Experts of a small language model: 14M parameters, 3160 steps.
Below are experts of layer 2 (counted from 0) of a mixture-of-experts language model. Rows are named router (the router's row for the expert), up (a neuron's input weights, with its number) and show model dimensions 0-127. Each number is 128 + 32 x the weight over its row's rms, rounded and kept within 0 to 255. Numbers have three digits each.
Before each expert's rows: "gets" lists some tokens that make up at least twice as much of what it gets as of all text. This comes from a sample of Wikipedia text that the model never trained on. Tokens count by the router's weight.

# expert 120
gets: "v", "im", "ph", "em", "m", "qu"
router:142070129145160051155141030151137230151150161088070118137136133128171138170097115148144073163073135183144173088129169133178113104116125142119165069192070124102148149166102152117118057137140160134104096152153089113132106081076117116134153139139116093105165094096134159152141062112144115164077105092132085163129142163117112143143148131174135139115134139122134142124172104146143169100137
up0:141094104079174086159124137116098151138143121109146199119136164104081173115124110129110120139111126070126116159102138100126175112171116125191124146148138142102132082112106134134111093163217088139123138123074121163134199139194138123139103099074085108122126072108179100114104095175116119136149144169080117166135096135173131128100065138073108104096119079117107141127207126046058140077126
up1:153094132154189073048160116159115152158145116147115127076111161134091129172077094161149139165141098103123195097109176090124108115159149135097132143172139132202113131074135159161158182117122114149185120131087110121108162158114138138086145096062091128157123131114154129177089131116113111130151138139115108117141158076108168229116179059097144113122118144079136120110065169069134119128079

# expert 100
gets: " 19", " 9", ",", " in", " 14", " 4"
router:098122092102144139120113117148151155135179084134110108158154114097113151116124139144069121171123106095128107154101097166088152140138175145151110159170117136181124114123172153154122079089099194196095138132099145070138110134005086190107152059115141099111169096119121120110166093137155099127082152164096112144153181069103139150088189114167122099141105150076108119135099101154183111182141
up0:170105143175150063133172129141063115150133121116101153120134190124143119138101066118158156118141125122174114123092141081181131183133148148064122125155173047112218127134126130082130084186158127118143117051131094102134170119147107133124129140115087148133109144111226170191120124146140128168138096120137179127100077137168103175091126135150139160144168073146179143092119155098112095130127
up1:161098110201151109140160113138059102174167113088113136189102142123141096132106126092108158108140176119182147097105140149188115121134087182124136130157187136122179141150091075086144108176144123186167096096144138070137197166109115070149119149114114125148101175117154184162109132120100184160112140137103152167108114099196128153116156116162152169148150134167159149065163177111080089115097

# expert 51
gets: "s", "e", "f", "'", "st", "h"
router:150146124154145157098139189089122047154111112142186140093184111151163075109181131087083110131172120129117138075097160139088098174118163112043142143112143125136113144120098150103116196123155142134076168110225133193111131144108183164137085154161148127108095166131138125113194080115125106093149076148118164097087096146128089170144119128108119102153124139148138058093130141138080143110102
up0:173153135155083092100141128149111098136135129125137173095088123158151075180146091120090116116150172108124084108152125170173091140107137103105151167165122127164105072111151066123110150145178153192153146120125153163117102117083147195138094128139075161099080171162175112144153103122141173154086091144126176100141146184163147199136177073160093120152176103084112090132079188131094097094080
up1:098147155114137084143187138159118129168094078057093158175104115161123141168120107167074127069130126129211177120134111111182093159201169136107170100099093144162149129101129137113161127085164115135108143117158145164179116147141135149105112128111130137144143128129141171167062112182136119147093088119200161101132096134097089117064105180112131182104142135140146140080143188167181123193108

# expert 64
gets: "l", "os", "g", "z", " Sl", "ec"
router:097134137126144164191128116079095062118094148116107146171109120134149107154099113088140155165099099145151169165158152091116171064185084114137144070171124159109191143093129098136090066207141173125164160144075190150138152124232106088087131182134117082112112105158135160124130163148114132154116117130101128145110142178088120122114126192156135138081145116166157160163149137131172122139167
up0:150140111140193150154114099096102136108145151156125160137125119128108096126142100103104140182100151122164068127129148073141136143209143177127117114118142098094137098065078069083152087195190137139144146124114132071136142099142125191152133060119111184121129095121197171129157121106180092172130074128142146125110071151149076116058154117157139138131081089102146193118122115114112102058108
up1:134110155125146105164205091103097136128126099148097172133108111112172110120052101121164171106102150119113137106151127146135142157208151171091091126132090160131116081108161080077129109153201085123170151130137096151154097141130157164132097124110090147140036130189098156136105141090160108174153098089167123153064090136161108177086084115084131150166140073180129138139150175140081129085134

# expert 57
gets: " |", ":", "):", ";", "|---|---|---|---|", "He"
router:131094141101108102154114127169146098107119100088177137167080107159123063110115141166169088139119115135117154158106159135134169147144045109159153132061105117112132095114132130138127188158061152210115135151148144152142166119111153143141127170110140180167095126141087111120115103053107123098180144172074113088089100164177108162106169125116132105076189149162079072164187139152094148142180
up0:159136099127137149096181095092150119133130158127160161081148101144142153141164126179141127087039087127126082136143145131101128118149098130147173142131080099163117146099119171051059094181079219108134141231111134132162133073164155135126107134144144119117069125117156116105133150132163100138097085076096149159127134127163052132129159130135161156061088078173110157116090123112137128124115
up1:114156144160153113111199085077079138138173141082111181086156127134160114219113085153101136163138166100160135088178152134159125097156145081140153144205132066147183175176117090129149139101129126110126103097135157109091094095108098091103106122138133132149150134146148185188147183179166153154130101152132146121156118138148092099084115098109142168099088108118176124083108170105105098145048

# expert 14
gets: "al", "ac", "ol", "or", " T", "t"
router:119157141168085138097152140102152123207122176090171165105158124134166118193103131140148083131125124144156160139148175119115129126108076167190142150170178146112095192138094057055089186070147126112101169106184143124138119151185177128171078198126124123129113107085115133130142123138175118141105127081149140090102075182109140123160133102129173121125128106162139118114184159114077172162115
up0:172150203099163095125149191149106192078102097150141144079107142134144142084107074153166138074088175138128071127148068074168102111147092090157125120119193151095123156188162097077174165115100166092115172100188069132127140123104071126150135158134134137115132142142128164093076160155167162151087089141111117131070131116131141135153159161132118160104154141129118167119138086080122096158088
up1:164141119092149136113157134115110072124106119089121242198123138088088125112127128147182117116141177157193125128095115158116135078156072099157149134192112108131144102096098098044137180114097162168071099100149118170101097123159115201158070115115133151126159119090133081172107114138096181155108134126090136112134144112155119196097077076140134120124118110093163104114151151144135104176126

# expert 27
gets: "or", "ol", "om", "ar", "er", "ur"
router:108042111136097107101161106139127129112117121120121130133138141172145116091149150135113120102103116079133162155151162091149167133119139171142111084170076142082177130132109099129097057098134108146098117131111176098140116083155168140090071131139184120103130184101118142075124040134158183136146087095130082199121102169094097158172158072161172155112132127177110145124220121148071175107126
up0:128045143122149133145174150153152115127122099100130081104085194093160085071088157049134070141160164169058104097181141136137090172119083101107111140157137102124180142066153129128192123104062128149149128091123100136153165122109192141126122132133114122158133121148157156116148086111103155167109180110152126121132058171157106113136158105218111105152167160119132175085122146111140128123105
up1:126126087070180138040110126151105141081141215132122131138136154076230127100114082093198119084086145130119142134131168086093140184118074117099165080129131140194114108153112153113165153183151114116134102093155111105128064136122088115103124138134117141136073105143142116160092111139050142125147113140112146114103087125126043114134144131117140104151163143126157194179122132125150117166148

# expert 28
gets: "s", " up", " over", "r", " th", "d"
router:107148101131125104080111098127125142134136088093172150087162116204136129163144122125102115068128117143151118185147176146105110160095186151144145079128062094151133157070092123125136160092152139106099188167165086077091089153209171154106152087146111088150086178144110134109130115103160143103174074192088162120133066091123088129157136105103154129124163163153122144145057157087122104084118
up0:134072047126091152131152096166113138151137136165063153151175156091138131115120146115094140126077135119107075150113205057146106138160105119132148092139082134140135111148105114167119123119172118124175113142114132103164130140101155204102125084080066120141174147106203136151167122100128143125109104162101105157084150154147162166138220113065105187156143080079133093118117121075151165105122
up1:129072148087140082104164060162081131081081090082114182129131118133136123142123121163107116113111193081117139106164126151170163111092170114050183110116152171163114109105108149074115106120194140132118171125112078121151118138170182175092089097136099092156109195155169131169160161128083145115129138171073146135092106057139138098113135136113115107060163159099146144165134149109132128164083

# expert 66
gets: "–", "/", "th", "-", "1", "6"
router:150070192211114137131108087104113141143128083167098107132185127102088122124067121101113151064110117150134158081118161155138094094124169129143111088152068117159098102082150105134154114121145146178110143146189143095118131129092094122087185116081124121135115167147123101123140161083149120166093114056141192102158178129138147076152149152159088106108112174082176073104071097098098081133100
up0:153085164126124093107146110114130145171099117148150122062125142090100129135100083064084149154186151106214187115117191108159133100047085164086123148156149126110109132116143113060038181139159157142099100080129163146175116146150166176172114087105088115124160051085109161100136100139136161144124111159164153143107091175109135113123093111122122126144142067146136156102134140112143090148146
up1:161114124126133126100172126162078116185137136075098158124126120123115068159127044158152166152104153110105122135121092122175124149140104150125116218106112126042166128155108086111101125150136121133144121126086138111156103160138178133135019160183082137167141115184114168157098108128099189131136117150087130126123109123168083178095101147155134125140162136158091201082173150074110081139128

# expert 74
gets: " K", " is", " ", " W", " p", " r"
router:109115109127138148120107131151149109135144093124104124108150115108123150140139121124090100169109115104123162150122096154098154152138164136138119132186126139158123088132203147128114107095099194203100153134101128112160098147017111179128159065090135097127144111127127125107167047169175094122049152186079121150151183074112130159114227130124136092182101102090126121137099097147175100158154
up0:201136113148166083164176107166078141149173084086127167150117140158109089139117092163117161065143175096150181119132177096190124152131124162055114163103111069131184125146140132082133111145138113122115134105121115155151155121194152043152125160133102150183093200165146199176120149105110134163134113127109152124077136143154102154082104103158147149151115104073147139091132153080113101136129
up1:141077131162157116132197103135111141157133154164131208133125175139159084153101082112137110126156129115115165086114160048159108106151154162085144178131181123189131053155075085135111129182129122113183118069175116132125205116133134158126134137111126163127133163139154184154151108078143124186143065105128178163097136089157106177120128158115165131101166154133151117090155177092125094091113

# expert 72
gets: "in", "an", "en", " N", "un", "u"
router:168154192117085145136190189076142136111099200084116119064149088128124139139113093139136085111132112129136146127138167134142139097081132108065129105095203072116122106181118095077140161122118125058071083119129176192101132104111167173181108175158123109118102161129111150126099133127110141108122115099097100153116148104113093117155139215140163201106147111068157137163110129142091167126134
up0:146106107171138085179163165112111170114125140124094116115115150089132087143136083105088068121122160087095150142124198060168098150126142146191160105169153126162158061149112097076122097122134130203119127114107114107124119111121127092099165111071112129090161069142138186123094121136131122138089094054147111139119087115114149152109122129122134137095115064102187164002109112107128156111132
up1:158119113117133123071162145167108109130133118093157154102120139219157151108146101127105133118053131089121138161130143120109112114117110156133157160105130136105158101182114163127198143156117057136131143134098164138218196145074094175171132159098088174143112152147175126203115175128066130118135092149069146194191100154144088143118112126139152110144174136085160122077136144080103135154094

# expert 1
gets: "1", "2", "7", "3", "6", "4"
router:111093156101154141138103129106115159158162162114142108195141145090103159127092108153175158148137100132087106126171173151129141088166152072165104093162111137143106172121091090070179133161111158154106138139098152178074114084199137166104084093116121187096158145161159111127102173180104112120155187078123101147132132120164136199117164142143139148073107134198146122075183116140105170099062
up0:152156109181144103106127138156103150141112172083096119075137171147135100171084129150165168177137135097122140100107139144114101133140173136097173162093152052139137141157120148046127102101138090150120127100168119083107137109162188117162156130141115176127098156151092114142118047171113178164109096091162168069089131134172092066123130095097216098161115064144130079125154127099116149095090
up1:153078133137184118126159155137157050129082175131187152142142128184160124107137121143170080092057142103094195096118123139115092088227134133121149090057162147118111074104125147132114122126111151173206129134130147133155129149082170151099122139153121112141077167174119118159163148128128143125094099187135135104138106133108129133104123111161117115040154196153162091115120146124107116196144

# expert 125
gets: "is", "os", "um", "ap", ",", "ron"
router:114185149150124124095178152111076114117084128111163158141157091097149124162132125146129182183141178124133130099095133127141185141096159178111135133148046142156125160161112074167060113077126081091145147161159126102075111122117168101107063091182095126097140125117109137144096081127140143115105085136047125128085106171093113123129103163050052133134082105194113108091125140141162120104145
up0:155126152069155113182098158151112153095156165101147209140119162113134075155066086137096143146077189129136095093148154092146113149083130098195108178118115107038065141112111151101137128136134134152117170068152071066130149122096108127070142130157111158158113134110163114100100133105132110164149078122101128200092092154201105097142116141172167123117117160127153125094124148114138133187107
up1:171092131170101089113182165127139083169137174198089195144182138114162101130122120073189137113175129114146076149147120080122143182154102109044147140191141120190131102141123121101099155097150181129123139164190116105087153135133143124099111144157100121126093092179149094118143135082169116135101123101127201111111129149120053144148102127134146127080128081110092112193151171106114113090144

# expert 96
gets: ",", ".", " on", " |", "\n ", ")"
router:097120107121145146100113136145141160136170101127096114138148122112108144122129137129086123162166114116121101163097098166094148111142207167158110186197144139178125113092166157153144076080100192181095139131100127089156101147030076170115151070100134102109156103106117125107152085107152100117072148181096107153148179069101137156116215118148127107157097131068112119140102096155155144196145
up0:162122109142174090117122176139065123138185104120137168110097133174139101164085091120164185170110180100162158115108144114167136163154100135073141166162124071106187128122113126127149125179166076176157131085120145148155179167140154131120115137157078138150064149157148173125130141150113187193090093132123173145080104113178071149097119128141111150135180104124143101059169171101090095178117
up1:166113175135130098157186154182106089152149118074088168136088175152116064153132151089112158168152184071151154133134134145168086149171116139085150120108149110107154142137111089074090132085164107125175127094135128102139180133131082115151102143166124148131109177121145195126117121131103121219168146093097175202130118167191100136104099123150117149130146130135146131094195185091125150190106

# expert 105
gets: "ed", "ated", " served", " made", " used", " held"
router:117122111106122138113144161162138096140151168073116183095119173119123148102184127087114120102132109156152084131083194140136087118174136132147186131163133122144168153132117139134103088151106084112170066127182072175176134150118167139176108082092100193118135175163106145114115117113064204085165083189096101129170080110156156144116174149152181149164143098186152163123156121102122097174119
up0:135178122166117127087145152208151094162169105157150171141116091158146119088132124096127094142151099050157164117133081109119159091111159124154134105203089172143092167116170102016111126104111109125095139083095104132116104082132141090132071136144148128091148151157154136121137168176103088093105204159121130160149110100159119102058104138128109083133141156145140138093132114200092169151103
up1:162113174078124096099130064154129148124182075101147129150174114087176111126131123122183147192181145134092118094130100135146141134090162157107112126175117195158153181144106125140159139063104082127190130181089076117119108190093163130072107117137141103127189130198120132126197125172124138127147166083094109143084154135134132209113160091121131140140134111125062171128136130171100118143145

# expert 115
gets: " R", " l", ",", " A", "%", " Y"
router:095121121111136144110111109155145117134189092132102113148145114130112145112131140122072114150164106106126110151112088155094153144134212150137111170176132156177136108127166153146135096066089207184104138114109137077152108147000052154118159062106140108098153097105126118113164098147153107129069148182122116145140183101111141140123188096136135105160104139079106105142108100157171114198147
up0:152093108115203103137167112118092129127181152140115140140135167155122104125113051096130164135125188121106135125167189100162096126157095124104162130171167120100147100155127088107114155148162141154142140077118119125173126131125106114144100164113129173142073178123228127184150116111144185154125110131143215116093066187197087118090123129121162132097213142152133123134153195112112119149104
up1:159133093136177084086175133102093154200159049091133147154148164108173082122093109107132165145113190118164112146140201096174105175180096128117149109143178081131180150120155128110101091116139167147154112086120066118162146159110111101160122147138078169104121157168157196166109142144100149180135128144102172170093087162180109139149098104153131157135144107135145145090189153103106111153081

# expert 37
gets: "and", "ed", "id", "end", " H", "ous"
router:139113137121054125107110208135120157153176156097110125109116101131126141146106137103062128065177169113138132183071104145142116124127140145107108092101180088077119109192072138144112099116129101124184066135128108108148122136148114124158153130130165136180122113070124109167192151110162146104116097146197214090130080135095131105119152102115162154104149085136122112142177129058052085136149
up0:162098112106133086135129124136112096188159145145170202117113129103133137116149093103117109091114136076188140109087188161170133106177089085067102129089171089103132128055150156124094145142096099172096128140157165119116155134164124169110066082061116171110111125134127127113139142133154191141138076125122190149125125143092172123101108218122117169135110088146119127121201137132118049128084
up1:182173093142111118094148150134114124111154146142082125124137090161165107158082169113181162085120200120107176103142157176184149137121112082133140129076131089164132137190093115102138129135191087114147103107207113113108177189099133119109102094120157167159168117151143115134175151135172131079124141177082108150165118093151107145142132129133125209152148182073181132122122159080072085097091

# expert 31
gets: "ot", "ast", "ric", "ac", "ic", "in"
router:147158171138160134078173089172119178117101159105047131118125127088082091137088126131184083129149097100159098103138160172110125133091131204145099126159162125099127160107071168147124095127098083147098113051086183200080153131179065131179107144159164126134099129120116124131098133134151138169118091081136116079115116166129126162146125173116166121129146123089182172119184152125134178135085
up0:142081123104142127135115154106125103168124153143143150162111143131073136167077056145137112078104099159118193126056175124127170084123122078090141116111132120173128118122118129139168098177114146145128141178115106091147115131112167181140126163055114166153144159134110120117134137137089159221083112105103127140115095088132147142133173135079221138177062117094075102052144147062115141142119
up1:138119078141136109096116110112126111111092147093146142162159173179129095118123065146174105098030143139138176136134126132070128128116131068104127117122166085131176083165044175086201138124132133120113107095138134175185160123160117154131137127122129115159105188105131164192138188168134124201089063108139125119126157172175092163100096122081136166101152111124175164095114158116164118133125

# expert 94
gets: "9", "ang", " States", "I", "ong", "8"
router:124083042075108110102152097123130130105136089152123142167132116103087147108100080132210124091172124123147093182151098171097148130162222150115120152150092155162169079121081132154159083085133159197165129105091140148113132129090141135116141085105151130146178204157170137126130111184172132160154129097093133121111137090123109142139132057134137130135091145143106163114150136117092034127092
up0:132093102148176124146157095159083153156118152065181130157133130119109128094169125143080169117132169091153160122050139120147078139126150127128126144129127127185178080100174134108142107137198137148164172136204116082152108195071117130176149110085085155148128150213114110114093127136079142154155130114108200139115145167180117171127112139119156163104113119141097135057108162071112148142083
up1:192095149165156111125178141095075114131184121105117153135102236105134073165141099107113129131119192136171139070116185076152088161196109129053142136112187129146177123130104092116135108117139125089117124119141110106107148120159159138148107196110117158182026137124127156173134171089125147161109132096115152174111111129113088169123130137124150131128198149118169099104112141087112137142118

# expert 86
gets: "ed", "ated", "ing", "ted", "ited", "ased"
router:172181111134137103106105185167136169139129126059118168131092127124114121101136145089086102065197146172143102042132191087131095081187161173177134170113136138137167151084089173108113129119144104110187083108134091125186152177127102128148148061084099139116154120137099127141110153161099137108104076159142101115153076135170154115161138114163171179145109120137182128140161101100119124173155
up0:115140107127174105132131161111104142136170070129034207127100125123157171130095062096095149135122128192137131120093112169108109172083066148139131134126096140171133136141096116139132106109147154156184129188095138116106086100155103104118150131137138114159186147154142169168055098107138150148145076089063119118153129084150115149151185189182122167121144140117166060141094117078099102177147
up1:190071119117128114114089147125136136131141089123153101153165131154153149087114127118118139148112132182112137206143082141142097120131126124124118091138121131139119153107132117118108137133063182170178156101101126103128131070161167134064170137109144145170121097131100096105105180091107078131123074107077130186138150148161136068105158123192101202118106149146194197160144124160178157021105

# expert 4
gets: "200", "199", "000", "198", "197", " 195"
router:136165101168181128176102139115114118152127093110204090184159117094133145070102129125165108099147151121134119112068129108143132133105089096207113106104175118155113120119147127112168126131125168146163125073166163159110158129133132076069094146110170147111152078087126088161180175137115135120103166174152172136123163173128156129134131079143080089072131125086174197109090110129126055064077
up0:156058143156114094108158125131091159135139080108065181142117142129104097156105043092141142112120176117162169106135142024150099173174125112099120116119135133111192117124121141117105117131114052150102092158136119071164123149117171129155126149147074160161124132188143174120115110077120179150049140108103184120086070101173099115093121145168137123139135141146156139105108146093131163196143
up1:145125114093130123131134079128097190118080086113079194014102125151177108109137122093106144143161193126113110072149106158137109205158137140123146126120177181116120111111128068082094097180112130097168070096114101122137150118066118116100132122114114081110108080112155139098131150112118146145097146136143179187083102131192114105103105124127106121143133078122146067162094144119108056144159

# expert 77
gets: " place", " within", " following", " area", " into", " round"
router:129123111094117122112113029154115129094112116155130127094155150109081129082101072109095221144088118188151101115145159125130078168087133170139171073079186097130148135096053168147087171121129113120112143144147179045122091134120119142097158098119061162088099154164147144153125124131068145133088108127159142123143162095141151183110140149117089144177135202154121150162114120150147124102132
up0:158109172140124058143139146095135128125110121142089192106081132117125125149131184082088178134144162180159123111079156105141151120164066131147184128144152130116086124108151132149119174080152072156098142127210144067168130106118106124100103138077100142141140133208182134104115100149172206200132160150144202141104104139150133099136186165126100099148112148186109114118150158121107126157086
up1:125093138156163102140161162103090135076183116104164084122135149115149074111103107090153158097112149141132156149118150130156122115104143077154122132150180120197193057136174116133175149140159159152153108071118169130047136129165167062091127095120096116149143169154160249105099075101135160166134114106187102168095140117143165149122114135141105123134169120132138140089142099073140104087137

# expert 76
gets: "-", "|", "–"
router:132100092109146075050113091129127146088140098096162136125188166096091082133163157131168140186186103167166144136135102132101173163173155105154106180187100094153104141092143097086163101107161177130111147075128129137078126109112152143182103169094133113149171095199140131141112109105174087092091107144120143155120158195145151093180132166117076108137117174088151159133105108068091146096122
up0:124114136115146155117169084160069182172170152056117175129110149134146139158104078142075110142104077147162154182115131146123160084199156109045142102123156121100114050140108143073142137152149077159151106094123125123161148160128116088098096137162163162100152138135114149200154119175103136137117124114146152102116183143109123177128165123098145120085118170156196110070184184140148103113164
up1:147154115145194104156117147162090116121134155102135125099110139118128151134129113134173152075141118131121097129153118121136100112163169177146154144154156149129126119102153107119106141095096128148160126142213068000125120117107140096068168107178060173184096109178126154126068123125121194122111194148114145171179158126134130126137157145101127118185148103138155173129118162114179117155129

# expert 107
gets: " |", ";", "%;"
router:174114116122099088123126087154094221129157126117101146124108114114143146120118108062139132129059096085149129144112138087132154152148163151135173037137111173072103065132159105135114070149111162147117120171150158108085146135072136139080155097170070141122123104105215142105105100125138133144127151096139146094147177139151147108148143172150118158093112094092219134147094186104112149105067
up0:117135102162165179108123151123129150097088134177119153141189137111108137114143149116059169089172159074109113159194163105146106084154141157126186098134115154124093135133130141090132159110190111139159089123083153127139162097090154147110116067149184111104103111130162132164153106142134143131133055151084177200097083185111146045099122176142164158160140137090171100151160118100150081187103
up1:143071121139190068119173137104121130166093118095158133078121167143150102180136104149148178162143173101147198073162140126154136143151132115112093188108170126132155160135098075106110165169113129107103102154149133068169127160094140105119112153152126124140139160137131182169160156116074140116140058133074148131066112120204107125094184090092109119142177155118126119072189142094105089112066

# expert 63
gets: "c", "n", "g", "r", "b", "t"
router:143140127185114152114134196094115124203109135148131146081194130184094105176136133116155140111151155163116168135151188096153162169124119107084127097194109151111110092118131167068109215109113117096126163152148070195145128141120148092232121187185153151116127153101134121151178090101164095107081110101115131078126138118152138141153151121114156118105136154091190100133148145139110175117122
up8:137094148124101089133102145108156116169170134143117150141106139131151129141099099114203221142122096152142170114168159039116086152194076110158129096139207139152111058095200075115171185152079130152137140111114103074104165169129086152115128105117109145090073148116133115187108087141122104157152121114122158111107079134140166197122101097118097148115102141107153122103142140094111077151107
up9:138138088144163090098113132125118177152131131147069143110150142088138100152106087140124088087110163124132150148075114099210160145163145112097113106144172121180104121150019153137169170198068122110146095108077111164094147138130160113192113115088116168211157127131184137132140123120124097150106088159126115134136187072110106121088150140175119176157156164137137158155175179145111124082104

# expert 48
gets: " was", " is", " were", " be", " are", " been"
router:099128129132136139161101124158169109191137094053125138085078171087165064193115121144153075097153193127176208107101109123117141153138139124142145105132091144150131143153108159089160056112099132093092103149099089139111176077082076143170120080072075158130098097108139120106124132123083181153168077130162127118115162126123105140113151141167146139184179156140098131120138127107163076172090
up0:125114166118120109152099133143124123176146120113120082160111088122131140144111148186149096125051184109072113135117154113117138073126123132117081106086167132179165107176080136166240089131066164104163125088196103130136164126137160163149122169138200150141093160121126083169190113152125153161118157152123097096168111109116155131085151152084101144119120180079124128099123193167104087140155
up1:091085156056122171189147059091083105204140139110098100152105156212151165130126169114133108111140118133104186090151131106170114159138131141156046135135145054122144113080134118163095173118160163120075137104123106127123171208101200132156105119132187081090136125143141125120157155125152181095149098121114139092105101157109130189140129129084140160137165134115130110137086131168106124107145

# expert 54
gets: " to", " by", " for", " in", " from", " of"
router:103124078100133085167115053130117168153169078121127124093074180152126092128097141128152147118083145111130154132104175147148101098113169150125160105167109083174153148119138154047145123103122136101139139096150054153122123160138150207170115063086087180184096118129143118108115133064114105200100151139136150153085106129151034153156109156170142122148117119168161155134095122103175147089125
up0:138151131142134129130104118109119156153147151141130205124082119108163088113149122165079127123161142110134101128127056119116189118137098116104117158176131116093072129149119104092126087139128138141091112152075161109134137119175071146147164120170085113159146123128162135146031068096121110103177113169141145235129135127069156090129113104158126133082106078062074089149187112153151069129185
up1:171148140130128081083107180151123142168115108104142178127106104159113084182120154125084129096163124116149145023159127073128099071142141104063211112119119157151079092137074112130114144135125091129116104100184113063059087158124086083143157116193110164078129107136133147189126091115172168111072096159130116140182170133099127094153122141112075138097146161147162138116128125113137146137119

# expert 32
gets: "u", " ", " h", " s", "h", " Qu"
router:161136167119155116173155168111150163075127128125147114123138119186096155129143141108120193083108162144142157102156113096111150160161188097162112157115099135083109090093111138093163156098126170107152191125147097079151100155038149164086144165161165122183180103153158161126072083161144192144104156195174105138139144118119136090103085172181142100084122168109120173141106096134074120123086
up0:156112117092154099159166149120131160175120109100180170093107137104105139180098105119163170196119142083191098191144139140176135122144144150097127134140117127129141107113065102069132132124143141083133216127124111110146153180109144212172108114142090185162121152122125164135153150129128086085078110099130105229112134094160131127120119094184186138134144090160119138186136137095134171076099
up1:122115097123095088096167097160098137166148141103176199124091189129147077153090092129107110138126164135155169111056146105131077180111075130098134122094133084157157131139160117094093060084179093125149093136128118164108159155112085075132104127053087140072107147162173140151143120131122099144156074112115199141055121122179061135088156117116139128126119110146107107093175149092119111157094

# expert 126
gets: "ic", "i", "is", "at", "ific", "est"
router:113113127153174058162168079201122072119134125086053147143180150120161138163127141159163090114120116114153177169118136091126159187104194198115099197162160120099165134139122129165154045124135102158061091122100115115165131095084149141106140164108129105104150119083127140178149206136131118183086100105108129109106173155123090159126123119126157142123132131138155154157189114140130147152154
up0:123095134126126083128134104143099123145132120126080165198169127109097142145164105133084122042107117166106146183108109141172158089141146130056178083163081138183231082152059166096132120172088083110141147123079110141161183129138109112149093117076167165144116132111139146102114137058131146233116138137159156138115137124161137168127145103163162115109132142113138117151165126104130101132089
up1:153155129195170078171107130150099155161145119115139136061094139149129152128161082125126127107095159098136195107053131146102104104118119126107125138143132081138178092193160084186107107158116153116142103120105178080192168104125133192191143130155133091122068114102083116148118133092101169112142073098165169084158110116139119191121120111073137106076097077150122079125171126167122104087146

# expert 40
gets: " P", " M", " J", " L", " p", " Ch"
router:111117098121143145125117144146141133133151075123111116136138122107113146122131131123066140143174113115128099164116095163098139131147187134153108136180111142171123104104177153151109111084103198202092149119109130070126107153000075184121140058103139112118151101109121135110158077121146104122060171162077110159147182072105138139097184137177127092146108147075102109132099091156171138177142
up0:171133164146152118098138117146057089131127107116093138199067110149144107126089078144117162163168163103197153131110222088160084147137058133130164126157135120140162124118109126079144141156143136152189149083169161102148123126105115132178100111123119136177069140176161111119115114103136168168067118093139183171102118132211096110100140119116167158142135137159182101081165155123106111171101
up1:185114108166105095130129140148073111184137143099104165114112136110113125178106093141169133133128176111160142089128200117190107084167097145119172129131128113141167112146126091077157159173143110121168088101166126121165126184094134121145128161124094146166083157178182207179112160097158119137150099191134186134104115136138076129131125139190105146138180116144133120068167198125156100173064

# expert 5
gets: "e", "m", "a", "f", " F", "i"
router:135138174140125076195092074149149191126142122094136156147105112155197111070172100133192120128168127186111180061151119099226148123139099148137104118155097133097089143152113129062180154114161117133065216115153084111190125136083130087137129186128114129124135200112123088115153157127148131150151110148108113110095128144124099115131154113144125079165128158071125110151123119151097157123137
up0:146169065162133137144120111212096126107123189102171172151208147106136108109114064107140109075071126141171159099112211138146143111113163106055154152139131095114117140131115160145167183179097187126136160145115160153162134115103109144176104109147098111117157170182124156097135175068136141142117088130088189087150122095214086130133152121115137109118125099105143097110093131105161133121151
up1:114056131131149089077140157153120129120094128079108191109106170148090127178097142121136145123136125169128185127132136077087118130149118205114132154175186120121155070105128083070150196185136119175144048105150113176197129124155109129141175163117117103142089081105119124173144134037119145110107118186076137089163145111145088142092107135130100124102163117108129143143180118109084123140145

# expert 87
gets: " (", " \"", "\n", "(", " [", "["
router:114098091121125166110140159160141159118153102141074119168155073113138166124112158105164162125166123140194083152091099146097132088163095159145154097147170078169124083137160168148070154174082132131116155143097079156155164097086111148078124177156142123175152171208133121110126190119177127149078130107149112183127096129082068167117123150194101090102085079099119099136108115157140067142145
up0:143114166181124109105121167153102098163095086150166117105111142139104091117140129148199135183191094122155098109110195114130120053133112142144119079153194178170130164162101119117111119063133148078079137059156147143109102115075173205128118098142083142099160134163071087134142132097158175159101128134137135123093089155124067121101076147184126125112180123182148129132152120104158154156126
up1:139059152149136124147146130085093069130119092135115211113115148141101135198088099213104168132158132139173126133189183141161122126125130132137235120137164098159101063173115090124124125092127160117142120135133183136110079127078124149127092113120099158137095147152211137155169118136152114155133142110095117103097129151145113095098077119166102171170138136147130167060188160145089126114141